{"num_hidden_layers": 8, "hidden_size": 256, "n_experts": 128, "d_expert": 128, "router_score": "softmax", "routed_scale": 4.0, "balance_bias": true, "vocab_size": 8192, "optimizer": "adamw", "learning_rate": 0.00118, "max_grad_norm": 1.0, "batch_tokens": [131072, 262144], "train_tokens": 978500000, "dataset": "wikipedia_en"}
Below are experts of layer 4 (counted from 0) of a mixture-of-experts language model. Rows are named router (the router's row for the expert), up (a neuron's input weights, with its number) and show model dimensions 0-255. Each number is 50 + 15 x the weight over its row's rms, rounded and kept within 0 to 99.
Before each expert's rows: a language model's description of what the expert responds to. This comes from a sample of Wikipedia text that the model never trained on.

# expert 32
Single letters and fragments inside codes, abbreviations, chess notation and model numbers, such as a.k.a., 1.e4, 950L, plus Cyrillic letters.
router:58 85 41 61 30 56 43 56 35 38 50 53 74 52 71 60 46 44 65 74 22 44 42 41 46 46 48 45 44 64 49 48 36 56 50 21 63 45 51 45 71 55 44 60 66 31 55 42 31 68 60 45 58 68 42 29 60 77 49 53 67 46 50 34 31 72 50 29 45 65 35 52 78 42 32 68 68 41 53 50 20 62 43 60 44 57 61 40 79 69 33 68 65 58 47 35 63 35 87 61 50 42 72 25 50 66 53 54 38 32 30 42 73 60 53 32 73 24 51 70 49 27 52 55 36 43 37 43 49 82 73 67 34 38 68 52 51 28 60 42 49 41 14 42 44 61 38 48 43 48 24 49 42 39 40 40 28 50 57 48 43 64 52 46 71 57 52 50 54 57 62 32 42 67 68 11 45 30 44 40 32 75 74 54 63 41 17 44 47 50 75 66 52 56 46 21 53 47 80 33 54 47 63 55 90 34 18 51 25 64 58 51 47 50 66 40 82 67 65 39 28 42 34 55 39 35 58 45 56 62 67 42 69 51 76 51 60 56 26 52 70 51 74 68 28 38 80 43 68 42 21 76 45 50 56 44
up0:69 50 49 59 27 69 50 62 99 52 66 50 60 41 50 44 35 51 43 63 58 34 57 49 51 65 28 37 37 59 15 19 49 73 53 40 18 62 58 39 48 51 31 49 42 96 56 74 53 50 32 47 54 55 68 98 45 42 51 71 39 40 41 55 70 31 65 49 45 86 71 47 43 55 58 68 51 52 18 45 60 52 37 66 53 53 27 20 37 54 39 45 54 61 33 65 52 50 39 65 45 77 51 41 30 26 09 53 68 47 43 79 40 52 84 54 46 51 64 59 35 31 69 57 40 30 48 55 58 44 72 22 33 64 57 69 46 56 51 36 44 76 51 61 47 68 76 47 77 71 85 56 48 42 52 63 31 56 55 60 41 40 58 45 37 32 56 59 19 56 74 45 48 26 21 42 28 25 46 52 57 38 55 30 66 48 37 41 44 62 63 54 53 37 47 60 92 33 57 79 39 45 66 41 66 37 46 46 61 14 51 53 50 60 40 56 31 35 64 55 54 52 68 63 41 37 44 64 47 38 60 47 41 41 45 52 47 46 52 45 25 58 59 47 53 49 35 63 50 48 46 35 59 58 27 49
up1:58 47 50 36 56 56 49 69 59 64 44 76 60 62 19 79 72 42 43 50 57 50 58 65 55 55 51 58 86 41 50 40 72 41 23 67 50 66 45 60 65 63 56 58 43 59 43 59 72 53 33 54 49 40 61 54 71 57 24 38 21 57 17 73 80 37 45 56 61 49 48 66 30 70 41 53 52 29 41 57 46 49 60 39 43 61 48 60 49 30 33 40 49 97 67 36 62 53 77 50 45 55 19 72 36 38 28 54 41 53 40 46 62 33 59 70 44 53 55 59 79 69 61 34 57 49 53 71 67 44 38 26 63 31 47 32 53 84 61 51 64 46 18 71 52 40 39 26 33 51 59 46 60 50 56 83 38 32 38 27 49 30 51 29 49 32 32 26 50 40 48 53 89 56 62 41 75 48 41 40 73 44 58 56 58 32 43 57 28 54 32 43 61 67 39 47 47 36 24 49 55 06 41 29 34 63 61 44 40 22 47 42 62 21 60 29 42 31 62 54 47 45 50 53 61 50 64 35 58 36 49 52 30 53 35 74 52 40 57 64 52 38 43 42 73 53 51 82 39 85 45 35 34 32 46 17
up2:58 56 36 64 66 62 43 48 63 69 81 49 57 42 34 48 52 45 51 44 50 37 49 54 29 24 58 25 40 69 30 62 59 41 39 42 25 86 23 51 58 79 69 39 81 27 62 71 54 58 64 63 39 72 52 71 33 40 24 34 45 49 71 73 52 44 22 49 69 65 34 49 52 65 86 35 53 55 55 23 50 46 49 10 32 39 43 43 52 42 86 39 40 73 34 18 41 70 63 52 28 49 32 66 44 38 59 57 30 48 47 74 64 50 23 72 44 68 38 43 65 71 65 32 48 42 38 31 40 35 59 48 64 56 43 40 49 54 49 56 53 42 33 40 68 53 54 48 66 11 59 58 38 64 37 42 51 36 34 60 63 53 52 46 44 56 50 49 49 29 36 95 45 43 43 80 19 40 35 48 41 54 45 55 59 64 64 70 35 81 64 63 58 50 64 40 46 53 63 54 48 24 62 57 41 89 80 26 39 67 68 87 54 60 58 46 46 54 50 46 74 63 55 63 63 28 58 49 50 43 35 40 45 38 48 23 45 55 55 34 55 57 51 71 51 38 78 53 28 49 67 44 38 46 51 57

# expert 52
Words and pieces in military units, wars and place names: Regiment, Battalion, War, Saint, Port, Mount, north, south.
router:45 38 45 33 72 72 76 59 41 54 89 56 29 30 18 44 56 55 24 52 58 34 57 37 51 40 48 42 34 53 55 58 46 34 53 59 41 40 47 50 55 33 37 51 54 56 68 67 68 45 26 51 35 44 65 38 37 54 77 61 63 71 65 58 28 76 60 42 40 27 46 69 73 48 75 50 38 63 40 53 29 69 56 60 53 50 62 65 29 48 64 40 39 57 37 47 51 06 45 50 54 31 67 74 88 53 35 82 54 33 65 62 66 73 44 46 31 67 42 62 54 66 29 74 50 17 62 36 62 70 48 62 20 59 41 64 43 51 82 57 36 55 39 63 36 53 46 61 43 45 43 47 68 49 39 67 26 46 46 49 57 59 52 65 35 30 67 37 47 73 27 64 74 48 62 59 41 35 72 54 81 55 40 63 42 51 45 20 86 57 31 40 52 40 54 36 48 21 19 56 71 68 26 17 37 33 51 73 57 56 56 70 59 56 58 59 59 29 18 48 41 55 52 35 58 57 53 27 34 45 53 73 69 54 49 51 58 29 42 50 63 44 51 50 63 57 12 27 45 52 47 75 46 53 45 47
up0:55 65 66 62 29 42 49 25 70 23 45 39 56 61 34 51 46 42 51 33 43 41 75 10 49 38 50 59 48 51 59 48 60 53 38 47 69 50 57 65 62 53 54 35 60 59 62 53 26 68 41 41 77 40 35 69 56 45 50 54 52 42 63 51 36 49 19 27 36 82 52 44 24 39 71 48 60 23 55 51 76 60 48 66 17 49 42 42 74 43 20 47 52 43 59 55 57 72 66 35 76 43 64 49 55 62 61 71 42 40 57 45 62 35 41 29 53 45 33 52 56 42 65 60 56 54 67 11 49 15 66 43 50 18 36 41 28 41 58 69 78 35 36 51 29 41 50 62 41 60 53 69 55 51 39 45 54 44 52 70 58 35 36 22 65 68 54 37 37 70 34 64 27 79 29 25 40 73 56 40 36 36 75 68 47 33 59 32 46 35 57 35 51 62 49 80 35 54 51 57 62 45 49 37 53 55 19 37 75 54 54 58 32 58 37 41 53 43 50 71 41 33 38 43 31 70 29 50 23 42 51 36 61 11 31 75 60 60 36 66 55 36 62 82 31 72 27 30 51 60 57 29 42 42 74 32
up1:35 89 46 63 47 46 30 55 57 47 74 49 50 57 68 63 64 67 50 36 54 56 36 31 45 46 47 35 88 49 65 75 44 66 75 49 34 32 55 75 34 20 48 65 57 62 68 46 24 71 49 60 43 86 39 53 29 57 43 43 34 32 41 65 36 38 36 45 65 56 47 61 41 60 34 47 61 41 95 44 33 88 55 48 48 42 55 31 35 40 34 46 70 63 70 54 61 54 91 51 81 48 62 37 26 27 47 45 48 64 49 23 38 47 41 29 18 44 53 33 50 45 36 22 41 39 44 66 62 81 16 31 62 71 49 71 35 57 54 38 68 62 85 27 32 37 60 49 41 43 57 39 32 45 39 58 45 43 72 51 62 31 65 57 50 33 61 37 61 40 60 52 26 74 50 57 51 41 37 34 61 56 62 12 33 67 50 45 46 58 42 58 62 50 37 48 55 62 37 62 55 56 62 27 52 66 44 40 27 26 56 29 39 58 53 35 53 59 65 63 39 56 68 61 56 28 61 66 37 71 50 38 52 62 63 60 37 61 48 34 77 81 74 69 32 53 41 30 59 50 55 46 44 53 55 68
up2:32 58 68 34 48 47 25 55 71 83 69 14 51 63 54 51 39 43 66 29 41 63 43 33 51 46 60 56 65 54 41 43 53 51 64 69 44 61 35 58 45 39 49 61 48 46 57 20 52 52 53 70 56 42 55 55 56 69 41 56 52 45 61 48 56 57 56 54 59 41 70 42 52 65 41 47 71 35 23 57 52 55 34 48 61 75 11 54 32 38 72 53 29 54 23 56 56 48 20 47 28 51 44 30 24 74 49 70 36 61 67 37 66 65 44 46 55 69 66 61 52 16 73 68 67 49 15 38 59 32 59 39 35 26 84 48 99 55 38 32 50 26 55 45 79 56 28 53 62 62 43 64 24 28 41 55 64 42 64 69 54 51 38 39 29 65 24 39 77 60 54 36 25 54 47 65 35 61 57 55 62 54 35 43 28 39 58 51 43 52 40 25 78 33 47 43 81 49 74 25 50 68 57 45 52 60 59 55 79 30 75 49 37 46 48 64 64 65 38 21 52 59 44 48 79 30 48 46 45 45 55 54 35 28 70 33 62 49 56 29 39 50 46 97 43 50 38 69 52 54 68 54 44 53 46 60

# expert 11
Middle and end pieces of proper names and foreign compounds, such as Wolver-h-ampton, Copenh-agen, Andret-ti, Gesells-ch-aft.
router:37 59 45 53 60 26 65 53 39 20 54 69 65 27 52 54 64 53 61 70 68 56 48 71 31 47 37 57 46 78 65 48 43 62 54 48 60 38 70 62 76 64 24 27 55 48 46 36 51 40 40 59 73 64 18 35 36 40 34 46 46 59 46 44 27 76 34 73 47 29 55 80 40 50 45 68 55 65 68 27 41 42 36 42 69 52 43 33 63 27 44 51 69 58 48 57 55 60 30 45 59 55 76 49 60 74 58 76 28 35 47 57 51 70 32 68 48 49 24 79 50 67 33 55 76 49 69 37 47 63 50 65 83 21 41 60 57 58 53 62 35 35 23 41 40 60 56 50 69 44 29 33 67 71 52 42 67 31 67 40 34 45 25 76 58 68 55 51 44 33 28 55 64 38 72 54 48 44 54 52 53 57 34 41 47 39 62 40 92 72 42 61 42 29 34 10 67 28 69 55 44 60 30 29 62 61 29 63 44 59 67 44 32 32 44 38 46 57 25 36 54 61 34 52 37 41 50 56 43 54 33 39 46 65 52 39 49 52 33 53 61 41 36 81 51 38 38 49 54 36 73 19 32 43 86 21
up0:76 65 57 60 66 39 45 44 29 33 38 30 36 30 35 48 46 37 70 55 60 68 33 43 55 55 60 41 60 64 34 72 71 45 37 65 52 49 66 62 26 39 44 31 52 45 40 59 58 55 73 54 53 41 66 52 49 62 43 62 47 46 47 41 47 78 14 26 63 74 42 30 28 61 58 50 63 67 40 26 57 41 48 26 51 45 75 40 45 45 65 40 38 26 45 23 44 54 54 54 43 41 49 51 43 55 48 45 57 71 39 60 85 62 31 32 56 60 45 59 14 58 42 45 37 52 63 60 38 47 69 32 51 39 43 57 79 18 59 45 35 47 38 58 68 25 74 55 37 74 97 37 37 55 22 39 61 32 62 55 77 38 65 55 44 48 23 42 70 83 57 30 10 70 30 58 45 39 50 49 62 23 38 27 40 47 35 50 31 42 53 48 43 62 81 48 44 75 36 48 53 57 59 71 65 37 56 80 37 47 49 47 36 48 31 54 61 51 39 70 68 86 73 35 54 35 19 49 68 45 64 20 37 42 58 43 55 40 64 64 44 46 12 60 59 35 52 63 48 42 57 40 56 52 52 22
up1:25 29 57 34 39 71 46 42 54 50 64 31 53 33 24 68 73 65 29 68 82 59 47 63 45 39 60 35 63 43 62 30 62 41 48 37 16 53 61 47 59 61 62 42 70 57 74 34 55 19 52 44 54 25 53 53 26 77 47 31 45 56 78 61 57 49 51 43 56 58 69 28 45 58 43 37 52 31 45 54 54 62 61 33 33 39 74 47 37 74 23 47 80 46 65 46 50 57 36 87 73 83 22 54 26 43 36 51 56 71 72 41 58 65 39 60 60 26 49 44 73 52 63 44 46 69 76 42 51 77 67 62 76 49 56 40 70 62 61 21 68 57 64 44 50 53 36 37 47 44 55 55 49 57 45 32 46 55 39 60 71 40 43 34 30 49 59 68 49 51 26 38 28 64 45 47 62 41 32 41 82 24 65 64 63 20 41 47 27 59 84 41 70 57 25 58 16 69 16 55 45 50 33 62 77 52 50 40 52 27 43 48 57 52 46 43 55 62 60 37 71 68 51 33 36 79 38 62 56 51 65 54 60 63 68 32 57 41 61 60 49 64 59 35 32 57 45 72 54 66 53 60 37 76 34 50
up2:32 74 33 68 61 32 35 51 35 62 34 29 40 64 26 62 23 51 22 48 28 52 47 32 55 68 72 62 55 62 68 49 44 26 51 65 18 30 30 50 47 52 65 39 46 53 41 59 54 41 55 61 53 56 54 34 33 59 27 66 30 51 58 61 53 40 43 46 49 61 60 36 40 49 37 56 66 37 53 43 51 43 62 32 46 48 48 70 36 49 42 52 52 47 76 47 46 46 50 53 68 35 31 56 39 15 36 46 50 92 61 68 62 72 53 50 38 41 46 43 18 46 45 33 31 80 55 43 57 60 30 66 30 39 37 49 03 50 04 75 67 26 81 51 52 46 38 54 55 25 42 46 69 16 62 45 23 46 60 58 38 35 60 53 63 29 26 48 44 67 60 57 46 65 56 63 61 29 72 73 43 54 48 46 49 39 38 37 49 47 74 35 57 79 36 47 54 37 52 55 62 71 34 34 36 49 51 30 31 37 48 66 35 20 29 66 49 17 63 47 47 59 37 34 68 57 43 40 57 47 29 64 21 46 50 55 55 25 25 41 24 46 16 49 46 56 57 42 35 92 61 46 42 48 37 38